Experts of a small language model: 9 layers, 3 picks a token.
Below are experts of layer 6 (counted from 0) of a mixture-of-experts language model. Rows are named router (the router's row for the expert) and show model dimensions 0-255. Each number is 128 + 32 x the weight over its row's rms, rounded and kept within 0 to 255. Numbers have three digits each.
After each expert's rows: a language model's description of what the expert responds to. This comes from a sample of Wikipedia text that the model never trained on.

# expert 42
router:082172074081100086112128160111091136073114108120189123096169172189105080139127093134097120123114175117116177111074189109158160165141131146147140062158151092073088171090159107095141156117148131160094153080052101162152077175140096128109120120141102125156158169123147137141135129099183140147149126063145161091105095097127132132045150122067136122096068086075146193108161115117152143150174096165108100095124075132126148180069099087148081197147091121129115108213113159167074120148142101090108143145127108144121149076123135102113061172141197124152133121156125146170135127140142171058108138083121148119092169108127096097145149077151095119063065092103167146142106163086136146103154074175167101102118132102133099092109049136143113147178078135156112129144147124113121140129101169
It responds to: B-words and separators. Capital or lowercase b starting words like branch, bought, billed, Bass, plus equals signs ending headings and semicolons separating list items.

# expert 46
router:172169142188129173085116144125129139138155136118130096108099119158127145099150110155110080144181143168157077103137125123139152152176136120109150129155077073154158099165175125197085070161068151138174164117134190073131068082085106107118210123061165164121109158070158160183165168138137142116087170120145050121116129121084178138088083099116093161144140118127099182149156116106155142135074105136135111109077115159105099138178122113139120088083129111156108097188131137143082151123169171194173133119082142076089174114096155098076109158124108110124170145176153120059146116099115143071138144140188141134109098075144164184157112086161101074121111135149110146172179131094164050134120135148070120090091107093162141159120138113121111092140069165146165110111145111117130088091090151
It responds to: Name-final pieces and parentheses. Final pieces ending names, mostly places or schools in tables, plus closing parentheses: Quinnip(i)ac, Chen(n)ai, Vincenn(es), Jim(i), "1889)".

# expert 61
router:133162178162076088165147136140139149092080120101115125115086203113187164113057081127116104116049051159088172175116088066104135161112093166098108130112090097087121158113149104162100132140085170151155138072129114134126168100090182105175151126138122124154084138105114136151111173123163148139115160152108101139098107123086125111152183077130102170153128111120180117173105115135156123069120092140130119117104142131126149187127098129162147137132139146142119180128081105047181146129155090181075164145147142103133128089160120123132172096139056192155138153137136148146097185101119124098135184119077110137156108191071113087125076086184143114120145093143119151080110159084143111106160098169123124134097190131181075159071139148169144157127133161108127151116131187083134161147104123
It responds to: Row-initial pipes, M. Pipes opening new table rows after line breaks in sports results and election tables, plus capital M, Mr, hyphens and equals signs.

# expert 59
router:125166187124156132058128097143131141144120084120141176167130120135120151135055134089135130146158102116117179182063146122094182152174151107117094075135157133140145139186149089099168092130129114101102167092126081111091101163111145125121177105109151131138111125140155110164100116153090127146101025095177130153067133114142156149147121107147133151148125136175113124145111053135142124163128218145145162126181174108186129110152149154105168177087073142108133152167103085119122120061111122174096151080151155126066112104124154188085133177156148111124133178143128100151132144140155089163139110120132150146172101118158118164137123154193135110143161171128128149084157136098152154146175093155071141161103116155135139162189142173125068160190156161170104097122119074086146133140085103
It responds to: Structural list connectors. Heading markers, table pipes, list dashes and connectors in infobox-style bios and tables, e.g. ==, |, -, and in Awards and highlights.

# expert 33
router:136125195153131147182102100175169117094105113117108194147114097109059121149157128156133130133156069086097111127141162076190125140103164163111119126116106072159087193115085048101200126141116101151099126145103123129150130125138074134176150159074161129125128187119175191091191101114183110095135075170099098119168076144146119130103169148127106109131173178108180172148136164068096183152116145135174126158156114118125128130134106138074107145188132094105108157134100122158119098136154171074139136176104116151206114102113088070135142158152145138159158146062166081102120194119158125093140111128123131128129178097105152064093150152126104059190090138114210142112101159118148108189103100156169110108073152135163118136051179098162143092158079079183104113062149129087130145132093104
It responds to: Colons, k and not. Colons after infobox labels and IDs, the letter k or ik inside words like Sykes and viking, and the word not.

# expert 32
router:057134162092178133167054136147135132087136090043155134135086155147167106085152113190154100089166115165122132077092160194144093119149102172192179099098099099111097149118097174083111081127110167137159156109131140127174075120108149037050140093150174136102194146164131138083124118113172083082074118133170183055109104143139108138108169155047103144136114163096158119098086145109141121181086157133129141125116139147155157150138089167097114148134147095107118136196160082177172132079125120154089112115099105139138083137116132130125131152097082085094147097148113104075098115126050151140174169151086121129133145121138112127150115109141153139114107150143154140103115133106165108099107146143084152131104163095154111092166129126167149096115102187138089143110129083137128099154106125
It responds to: Latinate stem pieces. Middle stems of learned words before suffixes like -ical or -ic, such as aut-om-atic, rel-ating, histor-, schol-arship, int-.

# expert 48
router:087135165077125142133084116171152095151134087109156155098132193067134129113148173116088160117179160155092109116160118114153142178133173169132149090124112095141123087106125194196094083139096153129092178202135165132129121122106084076129087140121135110166131097122135175146165113126124048074181122113145149149166133089098162208116141179138122120132078093171166166101139144092118076105058122148113119125137152172164143123108098139167113102069084134174087077104131139157127116112144061133127164158161141104137169161138089148111156087106188168122140121150082200128140111112124148138126136115161116133170169078137070153098075142158165090162126133119143177166149128091117154113161118125136115089189165146106076138083111153141143182184139190066077111083167129155102115148076137
It responds to: Decimal points, sentence periods. Periods as decimal points in numbers like 94.3 and 37.2, in No., abbreviations, and ending sentences, plus the piece en of enforced.

# expert 21
router:163157096109168148148123125174092145132157135105150109153137099142115063100103159137097161152155130063182114117129195106153105081152132159090097096108154085103154123108092209097118144158124071149115164162138120091141132150113112092158121146099117183088129131186136111108130194107136162157070093151101172068119109135097116194149123187140140151157085098070069184158151151151135165128167122092125152076115122134128094083137156117140088165078095126077120083112168109106134127174154078168090105179162172151133152083192151119075118108157134076056080081153140180108080176133095103125152125109174112152120064151174150098102110166121140183120127153109120175154143116152096116111149174070089142080156075082170140188084147172091077179176171123144112116118118144066109196123119092
It responds to: Name-part fragments. Word pieces inside proper names, mostly surnames and place names after an initial capital, such as K-ey-s, W-ag-ner, Brown, Wood.

# expert 44
router:106144142102159059148126151179123091058111096116167148119077124082114163122123111150115156093168124094099150174121127128125131129190081133138158151200125089082065136140111095130139086149121195104122112113184127157199123152109088111143116139158160103134113114072138115121182057122130130154094078111121177072153107120144167181125174087102098124118190077087085168123110125111128147115110142135163128170127060105182162174160162109157146062187160103101116117109147122126101140110181125187115127109084104086175086141129122044156147106170106147093091088124125099116124156094106132115083133069096072167152132126083108144079083132107187171133133087172158162091104169130119127155137134175147127096068074125120141091120118183139139072130047150120129106116156112109153110134115131
It responds to: Letter m, headings. The letter m inside or starting words, such as Alt-m-ayer, sig-m-oid, km, arm, plus == heading marks and line breaks.

# expert 17
router:154087111079124141129154085055130145149107177122155112091156132148114124092133169099162090059163160141124182077154147172130165106133126109099121134144101111087089165110146106125080123157129104111088128168134052140095132114103109111134070127188090140094111057137177141111144122091144162146196175140115068150097122149167132166143107137128131123135117110114186079117091147133071172115141123168148128134151173143160119127138119145088060225116165124122112083198125152100125198124111164153193201112135088090139172142118146151098104152121138148127150127074199152088217127122120164154136180131093156122104152121084114101154123127125117081193077197174160147129119140142130079147146189147121110135142142143133161151164086106151168141080132061104140148183113176161143092112100158
It responds to: Latin taxonomic endings. Suffixes and pieces of Latin genus and species names in taxonomy lists, such as -us, -idae, -ia, plus Genus and Species.

# expert 13
router:124114175181164094152191195104140137119124163129123127123127159145085104125156165149097091162026124131214079120178164090141054148114106167153172172093113135173137158060122093144073111170134157151110147087113152090162100147109175120120130189087145068112123134152155124131148141123155101131092169101103091076096107140094140084137154106103115190140148146094093123134124116125096133178219094110124143175095095150146122132071120098169127102115147147144151123117146164133098211155166107121144093081120140125101131088084077166140076109057116141124124143091133089062088152131110124145129134133135108124142087085169178103112153157143129184077089090136119117093122091103092151180188125074177146137088154077169163119163087152114093092113126160096132166169176153069167099156157195
It responds to: Time adverbs, word endings. Time and discourse adverbs (then, later, again, However), time nouns (year, season, times), and word-final pieces like -ively, -ion, -ay.

# expert 8
router:063165111133131172082119158121129171053162138149153083187166108077130134152147143125151136126116124099119077044185128073119110097077140135062144109098176062126084125117114117148147089139115132092164080089116188161133156102140122185068151167108111166091112195169121093109141083145150133167118131115149198157101143135140164123091165109150108167159097139108083134108099156122138045124153092109064105176146152184171103148154122162118080123108176089161137158170149127104089109087144139142124156124130076159150144180134124166111163190129127121071116132175088107153137156156158122124159120137092142111169174077112094182120147165141112162095119162088102170144128163137202105119152082138102104133129186135091127097126081142095141155076182148148165166071090129085084128097086109
It responds to: C, I and punctuation. Capital C or I starting words, invisible marks after coordinates, dashes and parentheses in infobox lists, tables and chemical or citation text.

# expert 3
router:062135136099151104145176165138125100133078060091129115144121131121137171139145163093099134112115154160116110098132119150134137056133139147186076178100188106123142116146134140106130190100088091089099142184156158141183147110128080073096114167096167144097129162103121096121058194180155131133148104177197154062119113129132106112110120091194109119111158127129138095060168145059157091135129166114055109158084135182146098138132107118182087102146120157103137146138143102152188135154146110077150187147162103135101114112155170152155150196151149166099127109145125127092145073098116099112157061078137169145190109081123211093110063157149099147070082122152120126165099120099114144176114129116079141158166079101066047139146117187100103103173084145170133146144141151132110137109193105
It responds to: Infobox field labels. Field names and column headers in infoboxes and tables, often completing a word, such as Type, Class, Tournament, Record, Coordinates.

# expert 30
router:128116123141105126143147171163087151124141107114117162169119201201135072096189085105126164131142165141145100116150144086176139078150088138133125083136130133151117065153146128144145141149100144137035112106099128134133148181099097115121109153112098119139162156116126150216102116161112094100172145140104125111101111124138139150095077102164171138173130147162124175154087108101173143131122123124076122115137146120104169184121099100134140055166112118097162079173121114164096065100152153129138109161078138133132097147100157089103065160146071161108150172090147134117138166142158114153159120113151127150122104135154125199186142085137117090129128127092154147142154173172113113074167128151126129134160202076159125111106131144159167176164103159136066082136125130145138104105123152
It responds to: Sentence-ending punctuation. Periods ending sentences before a line break or new sentence, plus colons in taxonomy infoboxes, semicolons, table pipes and heading equals signs.

# expert 5
router:125191111139148107131079103143149126073151097106154171142083155148114100144139081088127111169094161149163128144123128145112128114133066139175152120054114115182067126158163147117139129136100115095158060152162150095080072118140124108096159182133116108115122136133102144084120064143110127103114132135159147145118135173146155126105134144119149106116130125176092122094094108110126134123111068119182086172135066108124138141141162147164192149117104123157114134105155124206103105102122183151130102157189162106132114122118177108097179151169092161128104153090103141160114056146117138085117072067083116075164159157110122155172082197136163182125064106120100135144120096092142086144137141135125084093092081080106067183098103128065150106165147099151152144138120198114109118112126155
It responds to: Infobox and heading fragments. Word-initial pieces and field labels in infoboxes, tables and section headings, e.g. dep(uty), re, Art, Total, Born, ===.

# expert 28
router:097138133107120059188118118120125154121145122112105055112195118135098099170090136142155154177174151132091193144091136172134142119109147130101122121136188147080140122165090114111083166109131120124173073086150183180126093171126163131161097138183109145158115121124154145112140084137127143173155154135144148112139085150073140097140091186152109085083115155186117125121171128130087086150112224106125109149153115089117118152131154205113119104126184147118132169151075066125106112153151133129066082139090155109130088161123097144179079083149115134100159141129141120109146126085181054120157110116134165095163127151141110113062158169088089122112185091130063086132063160130100103191181069103179106112123068119145127182164119188167146156089135132093073170147141111057166154132185135
It responds to: Inner j/b syllables. Mid-word pieces built on b or j, plus initial t/th, inside rare or foreign words: d(ob)ro, l(ob)otomy, dis(j)ointed, rule-of-th(umb).

# expert 26
router:119151136120112135155089117162177133140146155183095121105100070156115137142164166124092091069176116136125134131186116124170051118135117185099161187062107152140126142154093119154077117127108106089105130093161148095167137172174105093116146124139147097136083120096150131100125165142160112101088174143148117152149191139108108094150124095100123046081118148104060112089087118114204130131116096154135127152089038151129085083114114137106130127165118119132186150163137179125137122163131159118121129125136117094103131189117128158199087095126149196152165124136191138120128104111114163087106139088171123127141101045152185142183162140143145141087109161092143073155174063132104084083098076100174196133088082092129116133153120110128101117139138142120201150151171107139120187118185190
It responds to: Noun endings, common nouns. Final pieces and whole nouns closing a noun phrase, such as -ation, -ications, production, services, community, aircraft, knife.